From a checkpoint of a small mixture-of-experts model trained on Wikipedia.
Size: 20 layers, 153M parameters.
Below are experts of layer 17 (counted from 0) of a mixture-of-experts language model. Rows are named gate (a neuron's input weights, with its number), up (a neuron's input weights, with its number) and show model dimensions 0-127. Each number is 500 + 50 x the weight over its row's rms, rounded and kept within 0 to 999. Numbers have three digits each.
Before each expert's rows: a language model's description of what the expert responds to; "comes after" lists some tokens at least twice as common just before its tokens as in all text. This comes from a sample of Wikipedia text that the model never trained on. Tokens count by the router's weight.

# expert 21
What it handles: Connectives and headings
comes after: "\n", "==", "s", "ation", "ing", "See"
gate0:555454484570562440571431515503523492491474450432461515440542512486411464461469458530471475516369436477493487462479487493531449476606415451475486514495445542521593500542440492470501517473523507505421509510552511462543428496504456512553475474468509493547500463505442497434425520519462434452423510487551546433577592505437556409486455496572471432563590505463480502500447517653479508534438
up0:507526565530509520492457445472514462590558491420553517397507509558452548492394553589425512484420526488456484432544613516465415456571435518523434509418495547618502474522473486435485461555574602490372482505422613430458535483420500478453479537399505512443484536505537561421540559520495511458442478519528455492545541579531623381467499514572405550559633417503513444497433447520575488566443

# expert 38
What it handles: Spaces and word openers
comes after: " |", " the", ",", " in", " a", ":"
gate0:477455448605456433471425497471599442449508477483480472412518440440468472465567453529509454524561480448445488469500450397483464595508519438454486521565415361424446537607548483537466414535494504483458502514522501569510501570444422533590489570488570577485507435501498507551495443512497543449486527455514442542541423432514471542474565510582393492576502531485469513502578539495574582487519
up0:522463517491546575511592549545455556493535436485397479553498529500508554517601527519440467502432578525555407525613590454527426503453492556460554392513488444519499464446491568436516540478493544473538629442498553571494506479585506547475480481510445455668420496566538328556488528484499467465418534524512471495495478557494500421554500482496455498429453378565433590484501611451507541517442

# expert 50
What it handles: Openers and line breaks
comes after: "\n", " |", "==", "|", " ==", "==="
gate0:518486507511456496472440533487521497453467409561520464494507542553447382441424446497529508561531411536525493494504434493490511515512480360498488499545551538431492515546456401460519449518553422544511469455524488495464498595467556435519492571489470530478519467531548483465497537471447519539478470502544404561475505482449554512438530532427473465430489582507535466452499521494464513543519
up0:527476512559535460428378496513546484581555450456482516415575512543549532515424532477520501508441508439578425517627532445450560488470488456486532476540479444414405457481460543460541549593405559502547515573554546508493434428504539473503522565446501439567318533607451418530482509507527516411442480428462556543450564538485557526406511499599484520434487543484439383515541578489467573587518

# expert 39
What it handles: Year digits and names
comes after: "1", " |", ";", " (", "|", " was"
gate0:550482487541443508500502444476470521547501586495485494518429476530517447486509486557477485529517542501547452433670514575461561438435464498534403464440506515534464549596522399518591394464480620594489501456559447490545501517546516503525567450511561510441543496558460472437505532546505565505547475552446594520451518523492578500548442500570542414646493504559577480471482457526459501477473
up0:524420538465537501528526491556495589531422460539382427544583537500611560450465498519444596412460520534529525543513483472436515400433521524561503457583519482444568526522452596495571583517529500494542498540494574496536655393578450439513560521538423403534487581415399500506526429527593529468522532462529513478401440554467518433485437551465457529383455546531580498471540486524520502523481

# expert 15
What it handles: Sports results numbers
comes after: "2", "1", "3", "4", "|", "5"
gate0:501555471558531544500520509394458504491451547584434569413568492443484413455528521575464418513476541531529484388526409494532483530460496398451458544550540562518362538612528544518475483532582522548512549458498538411475411472486580522477474527522451512487468492478442540422504513477432466522472556502597561458452486574474535468480458555478488473542482489520447556493431520511568488486521
up0:532473547507451488447450585606552482455492457496461485543538573549526540480449543468526471410554496495488401512455544470508565529476466438598398465496515446457469532457486568477463497509512498535398482494486496543550588488538448469543429450512488503473470564463472449523473509550453518541577436477399513484367443517495538481469512508516459501453509546541526514500499526606450477452473

# expert 18
What it handles: Line breaks, word prefixes
comes after: " |", "\n", ")", ".", "==", " =="
gate0:506525518470536489444457448502439468490438490581448527420507523428447461483496456542467516509557433462525505506518547529465460575495537451479540540525459483465415458628472410538569498475393539488468503498510436405516422422547483425392393569464436534568443500535431549625466479582490535417525533477491516485504545482497467551433493408510575498576526476555440394461596460462474430528557
up0:441572517527438556489548546505579593507512460413500467611476513566487608523600462550480595567475553499531522484574515476538468475499433543482438474507571494572524537437475546418557589503521452477527433489524487476489532592489497565573623451527570485481589468498463448346566464466394451561421459524462478449487484603508470494553500617516371447494499551536535543457434474516537505498498

# expert 37
What it handles: Line breaks, quotes, pro-
comes after: "\n", ".", " re", "==", " ==", ")"
gate0:478446465488551387483520404553481540517447643530614515523557457519450403473510411435547489541523506519523492472494399527427580458492584510429444542506434518464547524507497588490501389389434525420519358534525522413559502510560514530516599540441485547477474519536462521424481487554490439488575348453467589484472525547440537493514545489567449461508530518459579537415483464540525525418510
up0:481513556479448607399568539453521542485466341472473486537472594492531500520485547507440558452529461505524483495505591520491573460524418440428416504560558532527490516571486543530490488523478438522484555438508521536480444573507463416529427513520518441475466513456588548465500490452447586469443469540451521475545515426453463486487483498391515473538484573450434504610578446508490480583501

# expert 0
What it handles: Name-list separators
comes after: "\n", "\"", " by", " List", " such", " produced"
gate0:578573469490465509452556473468460535576504493531551472541517448457580591432569500508404430456498499501510539608529531548509527500493521638465442551485524616495484545521525531553406448513443472548578371452437568468482423506496486541500598388545410487477612475467509503549420476621557518586411500418508400542587475627467482554491480532493513439535504556467508499538470478551463480435435
up0:513501408525512598542534557502492499536454517619487530458457530520492487396440542472552580497540487453491386418450524514481392450377434465476438472504436532497495588589438393481503544591460534564460551523510539449488529439556497391499450542406458503504550501532511583443484516535434520474536681601441528477507477536434586447575416514447518516436494553530435530517497570432478600492500

# expert 60
What it handles: Census and table numbers
comes after: "2", " |", "%", "|", " in", " November"
gate0:491508476482581517556523515458439505461522475519591498508446491495502548358597525483558534419593531519515546394571504437583462522454457458571490631546570607533544549647633603512476462547469491570504444576446489491499541511481421461516489454562500471541421473586523543524469515545426586378536467503569493543615525442486478528452489498546477487593576424572526524528489509463512485545588
up0:503443426556510634562474494465477541499460457574527570470460533576477581481497471504405564439504538533534507530542427502543411441502501520552439510563555445488548544519563452478500396411496527541530427551404491609436478476560498498538522538590451489610500490556557502570496475503520610458372465476585458501603504457470472484453427487540523468556472544469537430427494473494527561512578

# expert 2
What it handles: Name-initial capital pieces
comes after: "1", "\n", " |", "9", " (", " \""
gate0:536544431490536528580470500510519508442441509507558492395546518549453527397613407490460597654566486481501576534409500549497534452547576509513460478454510517505498542532454481519520507483368598502542480526551485450471569505468464546520516508473427557482462487600500469425450458491491583489502518473471421480535520460574485504554456518508550524535558385489548478556523509466482506492490
up0:526500457533505461547454482510485575513524498562546469514394424545481463510518518503489407450561486523450471548436532383509482598470447524507527515575519564454483434476485434489457510429488492535508516572572592526475373556494495510509551559602592414506528626480458489504444521476469425548508548549464516450493499502623384490535498533468540493483488470375525571502404463480465521566460

# expert 14
What it handles: Leading number digits
comes after: " ", "1", "9", " (", "0", "."
gate0:497577538574495533598545533402533585440496547566457560578521509495538580523440487530559584547449479476476464506594485522444612502430472497407615432496546461482476510512494513558527482497410489516576546493622488557521545627505487495500510398546464464453511522561554533473388521510590514512592522486550517444568412520379483537615474596529495468534463466430484456500485398559531495605577
up0:589419503526574541459535511481551454548414466410538505485505515508538484482535438552371583497464541547417463495439537482531617428440522409564533567362516515492613403426508514529443412466508485405510500361522501497511507477503452521571496501466527515451458583480436505416546497464510397512412449451495537470435560522587503503466466447562485443480520433493571476575558512496444444483536

# expert 51
What it handles: Spaces and name pieces
comes after: " |", ";", " (", "|", ":", " at"
gate0:502465474505456464586465558534457610411510521422527589545609487424488480412478556492613424573498443468480536509454455420600483530620487529577509424529589567465481483550497523436525560510516442548590490463485463396516507496547540523573497504505491427455560569542593424589507479544403392534431505485441443553521498550461424463468513435497462450621516540551505474458402502510508466500534
up0:594435504515532482536515426573424440420482576528435536454464479433542458559466484543468517518548537420548497565455553499555431501520489507500542454566489491545535537463501577502546486477454481522516532437475440438490554420490470519437504495491486371492450519457558615491522537512562486563402462597403351590560509532502491517532521576532484509502469495473492506559435547505563503557625

# expert 58
What it handles: Determiners before nouns
comes after: " of", "'", " in", " with", ".", " to"
gate0:496523479523543507601453606469502579572438477538491638423535434530538518519555489565510518500507553463435484455579538542382505428531574559507579502465430476488569457505524462472525525601463542563469485551586437444560495408491517508488471474562580451484481490472490556506457478482536540529508493467498479586525507480550439431510502600538477421480582566521594564416532588536388440506422
up0:468473454471500524428583523549429432463526500425487454457466415558544547583470483499509480491484500508478339496467439549503462490386574505459509558521463558484524535368442469456522517504472462461582560476501486577435502445492429494478405521457521458532492529537507495429503471462498621537567483437389592551538448495435510620526469509534472432570385462482468448573439495439466539543501

# expert 63
What it handles: Articles and nationality adjectives
comes after: " of", " in", " to", " the", " from", "'"
gate0:515401486419415568398483512478424451503412472567500549599509442482586552483529538555491513369539530351545528521555547500509520553451493528529456513593493613549427481551466489509556495431479448466438518509431563484521562438528466592507552446550486477475485454541460426473633442496546483567556514536506538467512496465514424496582498456431535506486489452465441469509542477529507536408545
up0:460430502446478450515453577446490413403512477434531443409473540511493476419589464503511552568556490545501600531448551514579563436527539500553465507473490519492450534471465523444521506559462493496513481483572503447549532472460513485426478435565497444530435472530483456540611394515516445519605550452559531514497570517444531528540484399563478583400519441518445548597463549522422548526481